python train.py --n_layer=13 --experts_per_token=1 --routed_scale=1.0 --balance_loss=0.0122 --scale_expert_input=true --vocab_size=38025 --norm="rmsnorm" --norm_eps=1e-06 --lr=0.000288 --beta1=0.9 --train_tokens=2078000000 --dataset="wikipedia_en"
Below are experts of layer 7 (counted from 0) of a mixture-of-experts language model. Rows are named router (the router's row for the expert), up (a neuron's input weights, with its number) and show model dimensions 64-127. Each number is 128 + 24 x the weight over its row's rms, rounded and kept within 0 to 255. Numbers have three digits each.
Before each expert's rows: "comes after" lists some tokens at least twice as common just before its tokens as in all text. This comes from a sample of Wikipedia text that the model never trained on. Tokens count by the router's weight.

# expert 9
comes after: " the", " of", " and", " a", " for", "==="
router:125153146142152138129136088156112094105116126139090165175135149091145129108137126129133141107129085121115137123143104114132142094112139131125143134115085107164112135145131133106145145107124099
up0:135153070145204121114100105150119131112129144158167150088109135145096105144126099110120153106147121116169120144168121125152120111136103174132145091144115122122106122139109150070119107107136126
up1:134155104100149098104102118155138153117154161113154130134112110088114142148130085108094139153193102153160108097132120146131140146162181136125147133158140131151101128120128155160133116110132126
up2:113155129134096156103149097123085141140082144128134138125157131161152128157112136078165168121108127096130137109140109091115151117153102123151121166141122148184131137145171114140087102138104098
up3:181132150128109102078151110114128164153107104090120144173109124153142146123129127097111144129122106168146204114180112108140090172140198130142076136144125141108081149113106128118137107099123082
up4:147176163138113118144108147127124141126138164121140145124161132125132110118144136170117135123157133107118129094120091093108165114190157151113132104141136146119126144130137125075116112123148129
up5:097122089140142137087139107160123104130157129097105164110129128159107164110129095145140140081109164170129082148155163106133104105134093118143171131124153111119120161116138066146136138140147153
up6:107116099090119166125121143165116158191137132167111149089120164127135132120137107109126149122172128124134143122145133119146145164147155140083133154180150141128130127142151085102119127104108130
up7:156112160113165114117169111089162124114118081111100138054189133142138112103097151078115173135110137095130122123135130102123106171101134148156112140121182123121088105140130118138125110159101113
up8:187127075146151155090153138105133157124154171126109092156131143130112116142129123146105134131167136117107111129126131150115122137116123189133119166113108140134179137139147133133150167119161131
up9:115120172129129115099127127119138136123172133082143116082120146111104122116133054104077155109110101126116126121148118120173183144147127140107107109116116159101148073084162122110115127176149115
up10:158148149114132100120108127125130135137110117111157145131138143161157177166141135091133105098167128118172093149180084113108152109143159138126145131124110062133131103100129148130145121089157108
up11:161127134155125097126096122169127143123170104122146183145145100129140148120141121105145178112088122140113159158150120131132146172152122149156096074134145158102119124154157084146130154134169112
up12:109153150148133123111134093140120148182070097112117140156153107135162103136149118125179095098126165112139113113121176111166104108138171154112149147129101136168114134145133127120139142148138157
up13:121131114149099146136131125155141162118173130130103135145160168076128096131110098121109153090125172162132122171152092099144125133113109126074168172118168114161141123109145104118116157143146097
up14:146129136114126113091139155098129125132082132091128144089119150132119087112155141115120102132129130084169131104135142100137148122119135158140129118117100152113104130154136119130113100121128156
up15:118156098133073146122114134145089134200119122157132087136120092136130121173149111074158181133135106144127159142179112161139126082089081139138149117117132158180119128116118066134146141143077122
up16:117048115125080131113108101084120151116148091123130185146132136079105108107155143099140147134115118149151152158159111124126144087162085173104115091161128093131142122094125114154150092101136107
up17:107102169140130107120167125166112153132107135124109145148125110162100144100118162148138168135126125124078147140107141152149151130125142108098131046152155100089132104123146090121164157163124090
up18:101131107128127117107123113138188120127089111132140130108144203138135113127092125151117127126114140164117088090107110157110146132129150111113129106142115120154135170089161161180120106148155149
up19:148134107109120128105133093121089128143162137086125127112131132123130105141121121150146146137149188151147131186130143112193118111162118109090122150137110099092149158112139151177107159134121151
up20:097089135119121124101156140120077164166098099158109108132142133090131139109156137131152114127135107083114170124134118121164127134144149111058127149171094125199107134102149070088149159132137124
up21:128136127112101111124136133085105122159142104084160152118139137108154117134132113126112106108148091079154118165140131128144118122111157182114087116104084154116110155134138100100125161145118133
up22:139156121094144100127138122166125192112154147140148097117161158140143117161130092121084094137087137098150126086091124165121105098151164128121105104139118131112108103113108148119174151143116129
up23:098094118157138065134127110094095114160133152135124149123147151131119117106151145125068086123134108095123184136116098142166145118175125096104116117165169146155123082130105110101141142137132132
up24:145149162119086133115174134160165155140103164147165103138148099125124134105141125120077125163125114152123164135119130120173158135140129121165098085117123163168122114115130113144118140150110162
up25:157132155103131136121222136152112179143131144118129124118177144101133164159154141103157133134156104148089145114115138141120078144094129119095128142112137117141114116142111113122141102161118126
up26:116178143088153170119130087128094109155138164116147128154120127131104147141135117131146125137125089131104120123129207139154125198111184099102111138138121125156117067148128140132133143115157136
up27:131132103135139154117168114124101104155137099095111102143143172105129106155161108144098150139124115108102125134107112115146167126118177114096092085143123139122106135114100121136152172127105126
up28:128115151119103125131148074130150113131085178114151181102102125115114157147169143157111155101136108136100119166144135171096132126104115161151097101093150135139102146123160123126095137129167180
up29:093121127107161151169125112121059137152134121152122145159168103106138112069110098145130203132081150144108114151139085150127162133100127135131115131102164138184098196135132151078095114135097116
up30:082142100129092128103178137148128118139093137125129111115125123125145128111134105124080100137127150140105172163122193118126153132183102080110147162181113155128113144113124162131175091154114131
up31:137151154130096121094180111138080144164136147116169164145117142114149143124140147132121141146135123144136151134128159138126087133149136165123096150116139157115097154156125091116130110107174117
up32:103140115072162151161148140096089111130102120097166143111150166097145151155109118129047116152099111144163125126147119125114143174128146168131135114149143114118124148115147129120127125156088135
up33:138104111113154166121137140110153134141148123111125148107151115137133183147133130124121110116110152123082074107143142139123165102123092171109111124106093152093114158131092128119117111141146116
up34:126085097136128131078108158141142163149132138130133106149111171088140116161100110098146150131133099151126143092152095109145101118145161126132183138125124178125108170103158116157137105171097143
up35:122160123111112156103118121143124154123130126096090136129147152122152139144187118149089160114144089085180085129148133096164171162136091151098150130110107132121140134102110139134145136144127124
up36:114120141139111089139107098123097152133127151113108134110088131149086184132109164132147144074103148155109105137124100136123100159115133151118150156152115154126078138132162096146150138097129161
up37:127097136141169177090153121198080140119193107131126123147100160139127100152167121101134122101124116076079165129113119136144150125157123100145158114124123128129120116159123129099122133143093094
up38:081142149125118165094129109165146172122160144145130125149136143137152109149135127088136133128146119129113123140126123116189151107145201110146166115145162115106112115134124119115139129168131141
up39:126092118125136088081150095086131085125165147111099135144134158119091132134140138109164104131137108135173095153168126110170131156107152116197130101137145163064151133131130140107092148119123144
up40:120124133155119113094147094132099129128134165100173145130132152147103116148136133137144168150140160135123170137123101112145094109130122146068188092150156129139143134149103132096159124115136126
up41:142123106138097118128152095143121124146096101145110103102133117156144129123151141099135136111115139137103090169130117162166110100135129143130127154119139152103119103144139120129146155124120078
up42:146122185106098114065146146112147148123092117163151141129128171147135143138090159114114146133098092118133166119134117140139146134122176123122110114094122109164097214116133153148121128132108147
up43:130102127129184115086135107159103099148124119085130148147122141122148112180138104137120067153129094132162102105126120130145121154151171102147102142158179141080135114122097130138126144147112094
up44:145162097106122121140135141115118128191109147136129152117141129146123089075145140106121110079118115135175219139149131105165133137162120147110086130151131120200118091140129125091107158149139118
up45:090141142151127115124111118114104128142083136119114147169124114163134136109166121114088151112085146112140121131128111146162124095176130137079126115153120131107169116098138111147143152108147092
up46:133129144119128090110108141171122150114169162117099140103098165156107153174132138151166175126148135125120123115119130149128083139136109118163122159178134112138122110100121143088158119117095126
up47:136144137148132095112098156107131158102157121114159116114148134169114129111142113137145138159120088115158156124113134137105138143134145132067107080125145140068112176113075108152117127139158152
up48:069101133136156113131094152138154130133151129135098117163147135152100139138158125125134147090137146149131137153138132089151117132151097123121116121110085135122127125108125119135142172092148129

# expert 7
comes after: "201", ".", "200", "202", "199", "–"
router:092134165139108133105175147089120136147123102119141158145140156124157124112151121152136150100124128107188154131204118108143114129122113106131137149091099166170120133118106114132107112127106095
up0:123129117142148152104146118172118190163103106117125144114150175095133176105131156106124148114106123113110145123106149157117168097124140153140187084113159114161145123151161150123121159112115067
up1:137113126058117160129110135128124144152122115071114080069158147134144149149117080124137133113112110149132130140113132132129147107123172138134174098166176094135134093134148150145123159124129117
up2:133138130129138167146167124117108160121100155128102122116123120095115134151133093123137103154112132121106107144141154131187145163119096156135125139153139130142111122155142117112164109127143157
up3:155152147080124145106132091087089143145125139106178113114122150146158152129115116133136122128150121127117150181139113140142201093104138113132149102144095142112109136118144109092161110126121099
up4:119139105108128105122153106113112209144137123131141163167116151112125134162168157127151099115095139123161124134160085135147139143130150149125126140133105144149119136174145137125148154128126136
up5:146125200141169131098134148136118172128103161157135162061098119117119138152127114113120175145101113152133129143112147113144127129135109109129118135109147161148124119104130125128124150108131190
up6:116132112146127142114082141127080152167103102125144118140115160123161148162182155159132138106131090118132086128102099097162113132148142127116133145105125151160083090142121091099119123165126127
up7:164157131134133138154122146145129127163144129184147174155128109115143167128127116134162168144157102084157157144157097154142098114182116107123117086094174135136103128113135109127113148106132107
up8:125164157125137107150139118136119132088176140113112170123116145155106116136154119130101187107129105144105114102165104141134162145110111134128130082123103112107149139162138092121089143090145080
up9:114121087093139152119140111131115136161160119101113123140120164112127133136151108112143122106135139144141136148133096118155144182123130149099114132114086110136104153132106140128110146065113086
up10:100115113106111159130112160179109121104152196111133118118123136156140103152160165133116119161117146108116083138153170150118100107108167132140176138095119091121100085099163089119126158090158107
up11:119125095136123110121117115100153167156138133108187171156110140128075125103126114115163112088141145135089138140140098124113165148148143177109132124123141160126148149136129100080154159128090120
up12:109120143106148077119093115165128167112172180134135138109145133116103147100125109124172130135108100137096127102152130152129101138142148191124162137111082149121149130152167142150154114109102148
up13:120100127131130111098107151144118149155103088151093127085128097118096178148128123126150180124136156134128165147100150148146126130109131144133142121141098128174131138117142107129141137109104158
up14:116147144141139111120144131136129123108130126077104147128125151088125150120118119132102130085135084126105173113118120105145166161103115142106143097132126089164098105111112110127099129123154106
up15:144132142099095113162159103100077144126120103142144141113129187181119111090145144077132128108129115167126143093127105094139152153104148137093110163144103161131133132133141116102166153144124105
up16:131141114150151172142159109123126152110104129099131090135114194125144106090155078138142126129124151097131119109134130088135130098122118133129148154107123158154131108162115140087126150150113157
up17:166151115106146101112117155121139164114129146131145146114139121145141149044130100141094158147097126116149134123061127177152124100185145133121103072138154167129106137127146125098140120111151097
up18:173123126124148142130169143142109109096137182130113183076113148109087138131153118127130134084142123111094123132167129137112158138166167152111093115150105165146129166168140099096142135115179189
up19:162082135124147103143161154129148131154114155125199138128083147174120097137126133133119118121122138168146128136167110139129119140132123154109097197134152159135135165148135082119143188149194155
up20:148152104121105122143086132135084159123133134127117124146188116147145128111142143141129147134124107138146117102122093162153141107128142156108107129104094142148130162118149154126113129132123093
up21:093106121125115170116138141135142127144134152137140137129106153121143168099154101144120161139138130121149136099143127119136120122126131139081149168179104139152146135131149135150116157093144138
up22:113141137140166135106142142117113147127149129160156133160120150147121140147077172132103127137102143100155163141133135104163134079106124129132094160148126107075126131135132110128115162132138096
up23:115160123107095136110136122128148162156126188119151142121107154118096110162101101099140123180133152107115122084141122110133133123115117131115123129153124094118099165117140156119121142081132151
up24:175132134129149143141133123115126117120154150097108108144129175145119111154145124125128116092151145117140126111127121105119119125140157137076114134152115150110136165125151097151124179114142143
up25:114125116116134145097146132146120134113129130101077113107112173144109119115125077126092101124102116136107131159107123125149120130119120143111122146159082135132115121099109143109142136125147203
up26:142138116149121114052141171109102125137107125094151122157129138110098114123128128145133099120160103092147126138170086077119092125127122108123116115137143132167122105145111159139087147129122183
up27:126164123118129119130102141099155126143154177134120127144104165144131128135142116122155162136154133132142178149119157112138145153112149132133134106128156107142086134077131123122094141112097115
up28:108128150120139072086121088099108135123121141132123149102146139142120091113111113133157095119115128157089125089089128090124148075129129117129098101085131105115113148143123099087149152153157088
up29:166149140117116174142136154118102150153129142130151138135135117131123109141157105086103112149083145145113156113153114114137132131131158147139120148115120155110118127144137146114107153105152114
up30:163108138108144133143163121113125116144147124111132143120155168152118115141155102118097112139149145111118136125136074176131116104127130139119112145138131130177142161143163111087148144151099141
up31:108082139095136143149117108109108180147095133116103157105126139108106133148156166148134116123078109121163164148164121109120158107112162155121107133128097147137165132139124150115153139142066139
up32:096087129108105147116175092129123136139126123173117078142155090118117159162198123118128127110161139135104197141130129144113131143157111100127167160122094132152100146130164124121139108139120142
up33:106092136140117178147141090158084101168115117148117162119128105118067154124134136114158170154155150113087169136148164137102174138112095094114113164097142133138134118140147149123088110106089161
up34:123115115135089152158135126137114120132137140111148137089178132088150152157155138117150122117147086091106189142136156101112134157126137136123181143156123117169109163130160120131135136086147051
up35:125134123122151138070118107126080128137081156154155103128156107148094112120117140093128142147109115161163112133137117129104115135088169108114137136137112161110116141127123142116129128139141123
up36:092113103109120119110135111141128144171132137125130112098115147162122104093142125132103127147127131087099135120141047151146105143122105111115126145103137170151137126125159085134175120121126133
up37:173149126168162126133166096124126132105106132133087183127135129109130098141086141120188126102114139136143119119107121139123139185136165114131116147141141176150141138091173091138155119142123141
up38:121116187104138160122128092121076168173131129139105157101135170119151143125127124123105128134087124143134152144127141110139149095142132126132132141111117101098072103118125144112175115123110110
up39:163158140172107116083162150136082137138123098135065155131132114082167097107143114119162099112121078163161152131091116117132099139191178127110092121111144139148155097174123097091100149112132161
up40:148133118079120110132151117108144128100089172149116127113098129110131163091128127142126170126139076111119132107135124145103138156118115170143098163151142116082127098144148101113092163096131148
up41:104081172081146171105142114139127122152140169154139138095111119085114098131108147078109129134128151081108156133113127137132103106175115126143121125120114156151127119073132099143139173073152133
up42:126137116114145125143102087121072111127116094080136103123173147096123111120183101145134117138124045086143105081160101096147155154151162116106152122137158071135113150119117133147147137103144163
up43:130135137105179172129140108136076153194139122141104153108117132133125132130144109116133107088137130088107157146148159120181124064179123126151121132095093084122101095122125121122162116141118102
up44:128177127112153115133147140111129140161122141150150142119142161126105119138135078138177166152096069109136100124176119190155136173154136112108128115128160155188172132114104097108146125157134112
up45:128097138119132150112150116139149118147144125118151127169112136120137080164140116114139134158085124109141149126140064132141117130128112140103108139091118034130161120114158115107113147087147125
up46:141094093139141153090136172153117154135104135111158140083162115109099150108121141127118135157161108143114128113188090123162130160089083153108112146146123111155156164117115142148113112103126115
up47:146146137089120130156141075112122196134114132082088147130114125132128147139110114118145144123152139175128117125131119166121112163138172094065126120128089138159121138122142165126121117117108103
up48:160110148093126122094146088145127147155155110162136146104112154122149142097136133089124162166109162136176117157144134131139140131147168117130136140158125151104122116090147163130194138132136154

# expert 1
comes after: " the", " of", " in", " United", " New", " U"
router:130091142087155145103118123133104127163106125114133160110158130101128139128164157098136153101106109109131132151127157127195135121140144115145118142112120116138123133118151145090105114102120133
up0:123138105099119136154109059126158134129129089092134142141084145112107164111098116103111142139161118158130138137169132114169159164167149141100150144111125120119108094165123128090121146080140114
up1:118099156073128166080123130138160146127118165108084150144124147168132140140065145124162135120177121133132099124148093121121115122129095152125118190097117114152109126154133116130130147171144148
up2:180134114139116155062124114181094114132162130104186156151154116090149140127131123143140147103127099083134122172116159105125133191177128136106121121101112127114140135127114134131161156141155130
up3:112132141099069144122134137124094125153146177155142127120149150120164142132170137106152116125138120166124123105150144146105127136137148134099139123143146139184039135091157132085104099109106097
up4:137208091159180107135131114130147124132160122170116155123085137208129095107141122187127125136107141113110123126131102147138080140129148123145110085095080134117148109129110103128148146111125106
up5:175094127114133072105162115125111133115129134101096114100097110161119098101127145154112079123124100151156129144168089137141137121085127142103131088109140148160124124158151115156122125131095167
up6:121133111091122166122151022109147144145124157136119140151136168146144132107173151136121127130100124144127129132135113101177128173140150098158144147129102093122139148081191136132138149149115172
up7:122153113131105093129163101120100163138133146141123109134170128162106115161141089107182146144140193139181110120116177121149137134139104143108197149162131129108116141091158124131123157155141062
up8:057156159122197149105143133071173119116110097086150149120114127101116130130145069124127121115160114121180141124144112122164135125150098116095139145100165141153114172122130122083155118103146133
up9:122128112118114090157139165094130128107133134093181121135150147177149113104114090130164136132146117096120126144137082099100125130106113167110075165111133149139124121111104070117115162176148123
up10:109138093132149128088128153150102118139164142150160158147138121123110103118107114097105091159132152119135199153135097151145126146136111130131147131119154137109082081071111087150125136153134109
up11:121140143135110112092128092145171117081146115090132121163142154163127125116128128162191154121111105107122127167160113143098081153113115175137112156101138118113095153179109140110128155184147071
up12:130147098162142145122145081083121138130149126135154109114123120100133110145142135138134142123150147110114148120120128101101152138110131143118157132138087120147134152112149124111128136046147122
up13:126113130109112153162104142125174160138146122150104188209100131102127157144111093131105083118137141144107131153163119178110121149113134095179115134123174186118149140148113113097127105123117114
up14:150150165149146137138163117120134125164138146070141120106140127145124167141143126095108158108130153099144171146133125105125146124123095113119157152130093129089121128151128115147184181133155111
up15:108101150113136172163128112164132115148134154125149133126159166124098115106085105155119122148082074141156118114170096140083141193109119150113154148156111128113141119151107150123137111106074073
up16:152111075144128124136193154089112152122144156114150140192127130132090082114083122058093083142199109127120144129132141152118133124137102131138125104098122170134142140107111129156126113141169109
up17:139155120091113103159145087088177137126129138163158158134146161159091145097163117137177156149113127131150120143145122142133132143130114187113133162164134138095143144107141129105100164094139124
up18:159087073170140152122148122186113114133162107147155140130171119117130120156097121112106141113135085117159148126166137156127169137110131103127118153117136101115111114132162124150131151159167144
up19:139151152154102158113168130119126122105125128103177133139132125188164127094152119133128175112114101115126121094166168112092122109124138134152139129120140126148099168109167130136143128091121082
up20:144123152130132089100137136124119135129152121149149128104187092137193115069140136150113174118118120085119139171137122141132133141162115136071125151102125102154105107157127150140128128111133118
up21:170170138158075129119109105130107149098141114115161139105168145150130160122132119096111147130138172135165108154149132129118127114106147127119162130157146160096092152102172137159113142113169127
up22:110140052142154169130122127108127139125164128142158167120151132109136156111140113121129123146126086126200114110134122142096111135113135167111149138141134086102164124105107101135124157117131129
up23:157142142079125145117166118135066134169095116128118096148154118149116071156136142100142146130135124113083166130135122138132157124137110144098123132145129123127123157160173130132136155122096123
up24:122119129094086137133114107129112137097115165125137157109143125130166087116149118107147118104162102117147125161113164115118118092157149135142148167129136108150109115107150144122099135147128123
up25:123144099180165132091168157130132122119149171094119138171111125080137113149130082130109088111155154146136152099116106133140127116125127142131134140154104126135105102131124095124141124127174088
up26:147122109130121136110111145164143125141112107145118089144100110122133110140143122060164124180111087108138138125118146126092112141093138128103134160127099158133105125138151092130130132120100144
up27:184154129145119110116152142146117131140179141095114125110132135113103175136125128172122148142107171124113168181171116129114118142145151123142133103135169124126132114153109114137125138107108135
up28:126095139142137119145165150092086156128093143115122121114131160135099111132110126083107178162111152144179099141131095164118207152119170125144138105095141130103132134116161108136107168124110121
up29:145141089123044122111128130155118121122146171093117160168140139127148135160146104152141116123151085077148139136138127119121165200165162128112159158145118133182132082122114131137156120128153156
up30:141152104114174181119134114137093130100141131156148147126127092091127129171144128103125149129130084132147146111134127137142148140159128162160147073150182113131115111103083116150194125099150115
up31:133104101099150167188123104124103125132080138127108157112125127112119120138149110102114158130188099100129112104137120133155144131195173127127100121133160120137125132087142142161169126096102128
up32:140165108126128084141119146143091118102173122101149131161121143168110158103194123098146090078152142129104111131155101117123104136118134153129133159174095138108102132124100102110124104125170117
up33:133148089068125143127142103127114153111193148108092133142110153158129115109127148129125163146116117122131124103129127091132125118176117148074169130120107104113107107117127127100127114103137107
up34:145110143108092162147125107161135108123176136095112098135132182127137121135146125160163072081089172090096149081146157139137162153093119119096182155165082162099106136140117123122153116121103099
up35:140137144096130143141133127100094110147187163092144127144115141124097116114167146130106102136120094145162151136139142067136118154153140148128153137130100110183116082116111137138085105120169137
up36:131138098104160156148140143117105159134112124106157184120136150174137055144161126114150110090120142104129117154155171117097138092149131166128155152130142124107131147090117139109111119128130114
up37:145150163126123146152140126080162133098115160129157105111161146087112143140096131070086186110114103151099104153141115137096117131146092155117149121108123106151144113167135133178111123117134153
up38:152093131137138135137138149153141127112129134147172125127118139119095147144130123099131151124115153116176121120144080163123097178128116115065124139158114111120132142115139116139111111127105119
up39:118134152099095135152162172107109115145128127141179170130110158120114122128153135066138152154106156157143128173103119106128098110107107136093108100150127148153104149079140127120138133136144136
up40:148129163138128135139129117077119142131147128136174116082130120128137148096149147102099147077123136101138173134150115178102057153150116105102107141092144080145140132115113136109103135171087122
up41:116086158130123103109150150118116138125144132140124111073093183155124113113172146092140076114143118137135137146129148147154104126127125082133105143152100135162132144137135142125086136174101122
up42:114171137118107119146163091125126154137137113047139145121092136134124177115136120114164125124153113111142168099157119162106140132153120143122140072124143173131120111128093127121156143145093127
up43:104144113133132121125114096116124148108097164162148113145116142108093172129107118110106162133174126108156092094134118168132140150122120128104146133119142112127140148091132107126146120124124075
up44:153123140130168116135116083150087132097120108112139152129121130104135148095138132090135136108131103110137104143114132135109140122119164143126138079129182152096122093148148104134169134097169113
up45:153121119134124114078130121146119122130129152132178146143148119138126096099097123176149120125120108080153106151144150133120164165110095126132087127138160127117148140128152121134120196137164117
up46:092147135151148140084122118097157127087141106143124134138145136225160135105145133130167126132142127136130103159153086165135093121119135144156139138145133125132132148163101131122098111119108107
up47:122147083150120126079157121134168157166112150107126099115117111148122118154090117135129132094146139122141115134150111105119133132137150119139132101116096130118154135121134110137098119138116144
up48:141097144080112129132071059141115146133153127112153133131146137118098149132140125147106120086137093096142166124087141115145133156110142149129140108099139100119130138142113122122178141116103135

# expert 14
comes after: " ", " (", ":", " is", " are", " •"
router:154136138115149087128151134129077167168135149105084149138114147173141108074126110128143156113113105144103123149117146180139133127120171119102130128146152102117140090154175105109141165145126111
up0:132153137113127115120115103112109119150104164142123128121178140127103140125122103109150125091131085141123139173147143117120124132113167120157134199128116131138134119139119104102106170137147175
up1:133109137076108151118105084162114142141135166107128124125127133158119124124128107102085110115123118172104100116165120098170106125117104070081153119087135120117137058135163117111161114111124125
up2:112126145125179079133124118157126151130160127082125171136111153139103125127138127160129131121168183118155096178156142096111104151108118171051137107135106139139101147126125119122113149082124160
up3:141119147110188129115146122146105129130105145151119090116075118112121145145111138140136084141125126141133139110117126107202107105090148149145084068101110177114126108180165142135113135130079097
up4:101130103144105131126130083115122140133140113128099164141136162127152144135126137131178125129113141113140096110139117135155173118119146139101125114128135087080127137117131077138126092125114170
up5:158120116083170120134147090117137173152129116146152150116180140120117136120159139126097117130119106137113130146138088121156169134120115098096165130089163132139113150089113147176194097136166146
up6:111153133136117087159104139120113168171131134137113191146088140108161113153168161132101117153097147124082136124111129177164133119150146138113095111122147128126102166127127134089087162126162127
up7:122113132085158105149127101110082190110119093108171165099150159142145114146155141139101137126124164137129155088112097128155103102140164143128078145125138121114161116135113128173163123172110136
up8:109134115119150170108124068110115130091131136154108131131130117110118125127094097084147095089147136123101118161124113116116104087090097114140146133118076167113102159125152137094117123125107087
up9:106160134089122145078115139135137123127090146115094123157114127085125138116118095126118169090117133101157132134128138127135119145129141162103110120131169155116121098133127178154160156101105116
up10:152103169128133124134140159078117143129147101125123123115141144154121147114134149114174135104134173137150127140142132126140123114111140136144105110129106107101104137175113157103100153083103162
up11:120123088128150095152136097123130101136157140139153164092113150099139104124084167143150133130145115133127159112129155109111087112138107137125117136121123105157110151097152144140074130139146098
up12:123148153100122104103113092126132114130097092160094143132161136107095150109187110146107155137154084103129175091115092149145139120126155123144143148095163163137148163167148087166114129059160141
up13:092144090149114116103091145175100159113105118134157124109129133138065110113147099135146157095134149118138138129131074072170141124134146145149066116124111104110118152120177116092150098134120131
up14:088151166121161141125147129157131161147105135146109135139160116103112153106127127177114125168106126129103128148127116146167141130155150156123111131123153106129134107127162159142140116116092109
up15:129142143097140086115116138123125149154154151132147131127113128144158103132124147133102148093129118098123135116130143104109105114129111136085129145116142148119085136164132110140112136135132122
up16:111123147075159134156143129142142158154071183108083087123123152151085143138135130146134125098120170121122117151108081100144141155142105081125112161129139147122091089106134126136110120135093095
up17:145101144088158127149087088119078138163076135154147156137147126098107099139133126176115082133113113128122140135105112105154127145161144110142164143115127114112091159159148109183099089136156112
up18:123116156166117149087141129120135144141155139193115148146131139112107125158146135067117114118151083090154165096138113129133115105149145119148135156132109141150141102157121116116113130128102097
up19:116124133117150155072149144149173134120113137132134125150144130066134145119138120105087129136138142164121140136122074096128216134104125142150132093160147112120106100157193158134124118134111085
up20:066127114123122131113130085109112176161169118169127118119151122103149160125136120118172121130092139144118210094115116116109173112169117164087102117145107111166136099156113144127137133119089131
up21:101140126111139101125163109129105150154133111120146150093139153135129121135127122153132145127182097116123135141140140122214121119059125135112105130149134143132115123129148120102079121148136137
up22:123157149163093162127159112123142123151110150137094110145087129154120167110100143124127140152126109090123148129099102133190133097132085138149093107132152126135108132155133146101121179074125079
up23:159130124140165155107106146120119148130097117164133091097141120119102135133156130138141151176112117114150102147159108123128127112110086122144145148090147142133124117110130163133118200151165143
up24:148084152081115136159153119112096119155119122129127110100125133112109140156139132133138163118105150105133133129107170096141088119139150124134135109147097149138157120152117138121121114139122156
up25:120143099158104134112129114133115137124124144133093130140102137083123114164116132104154128126140142135132076146154140154094114103120138123170115147203159083125155132141139147139172153095148157
up26:117126135110104105083131154081136121149139158062119135070127095115147121109140120130119119128141139096125177113117124127152132113133140167105089099181153169068154146179119142095125157156126127
up27:058106144134122126146107185141115149156151117109155146104105133153084136142118074145105117128120094134115134134105136099139104135138121101100107138146109114105148157140129160120131110109177177
up28:109147104124168137102183083143124146122094071142143123117169119149129141177139123155144126120157109121138134150142129128114119123145120131110150121202142105151149090115135124132141155076143136
up29:125108135116119118110150111096149116102167089145149102119159098131126129157125078139158134146125086065141128113130138090130127143132135177084156136132117146123097152144187122152116115179128102
up30:145147123176132154145126115137096136130172103131083146156174097076148077137166105138117145129140147110132106129155113156145169140170129172083106131133131086109165118119152158126097152108146082
up31:149102160102106139178205129148105174105135175181115130147130129150136134127170135101111185155139118117102112146146130163117131101115147153131140181172141106153115136086104063089121117174128123
up32:125125127130158131099135143134083132164128116137103128128147184141108120079157096158113146080128090114168105121117129102137123154127169130120163137130132160134144130127115107131112139105099130
up33:101112131111099161134126162121152138132107119086168180139095128145107137109095147172166116114147093138176107181161137144140177128099156131126099127096122094119120130113133109081105140153127151
up34:080111150121119175082141134146151116092114111076113106140120128126104166120134112132125119069096114097147071134146122141168148144143157126074134123141153138152119104111112113123128139114147112
up35:127158126098115123082115118129126158125132109128133134111103114139146146133119114120106102094181130096162160154134128096136167163137090120095196169137148110094116118149151157132099115116114139
up36:126149153147121137132126079146165174130136149095135096136173152103151121117155164130113116126108136115144139137141119132168143151129141174114132117154142117136103116126139070112130089126148092
up37:125141153125102127165121133123121085131139162093105157087138123120112128113114115096138172125141140072191135148146121104101152078139131160158149159125114166122109161140137136144152190146166115
up38:119149130109170146112135148081146110136115118105121110124158165117176113101107142107116152120069118164121125162125106111172117122088150121185092130114158116130137121133134169155133164106142140
up39:157138140120164135129132145152105149148132130105171137156133121140164150123148099135142103128131126069089134148127130128105134143104107093120134094101115150127120105163166166148133141139143185
up40:113107161133142132101129129106128148164134165128081130104161146134161135091134154140133130151149131156109136122118130123144094096173164116137146152117120132152145135133143158063151137118149147
up41:163119169098138155149093086139151136140085140159156136138123165126132093145135120095190150065079107148120129155118128125146157102146121107084133172094102106127122088111092092095120096149136169
up42:133143108129110180070153098140103101111122166106136118147142153115160106116125135136150111101116106095151083124144133113099081110134149101123134087117130072087081124142145120167111062103107129
up43:105169156124143108146149165140131132147141079150148151083111131149138109134169148135115160091179143112104125139132121121149117120151161124128140152170136116172104123134089169120117127156130141
up44:137127136139130149200114092145139162115149123190133136141144084094139086162165132114157153127133132103149112157128112137118121132165142167112153102128101132107097133115128077109124168127151111
up45:119133134132121150141144122123101135112106133122144115131109115145148152108111137146065128099139109144159150137109085127138148087157128153097103110100138130121121123124175115087110143130116126
up46:153147119128120121127147147146127122146161144081153150129106154148139127192130132131172114126112125138121118108118164092128146092115136151121161139171121179178135140135141149145124171169094155
up47:126110123134142167107121119158113149126068096151110153099130128154147112125177172121137117153137113073111143122136152143121122130093118121122152162102132119123098134130134131176142139126115128
up48:116142162067138142152083115174162134152142156086154135121171125143123080172155093146088120120118129149128128170120138145112142116156141140099119124089147136123196111154141115095151139137088078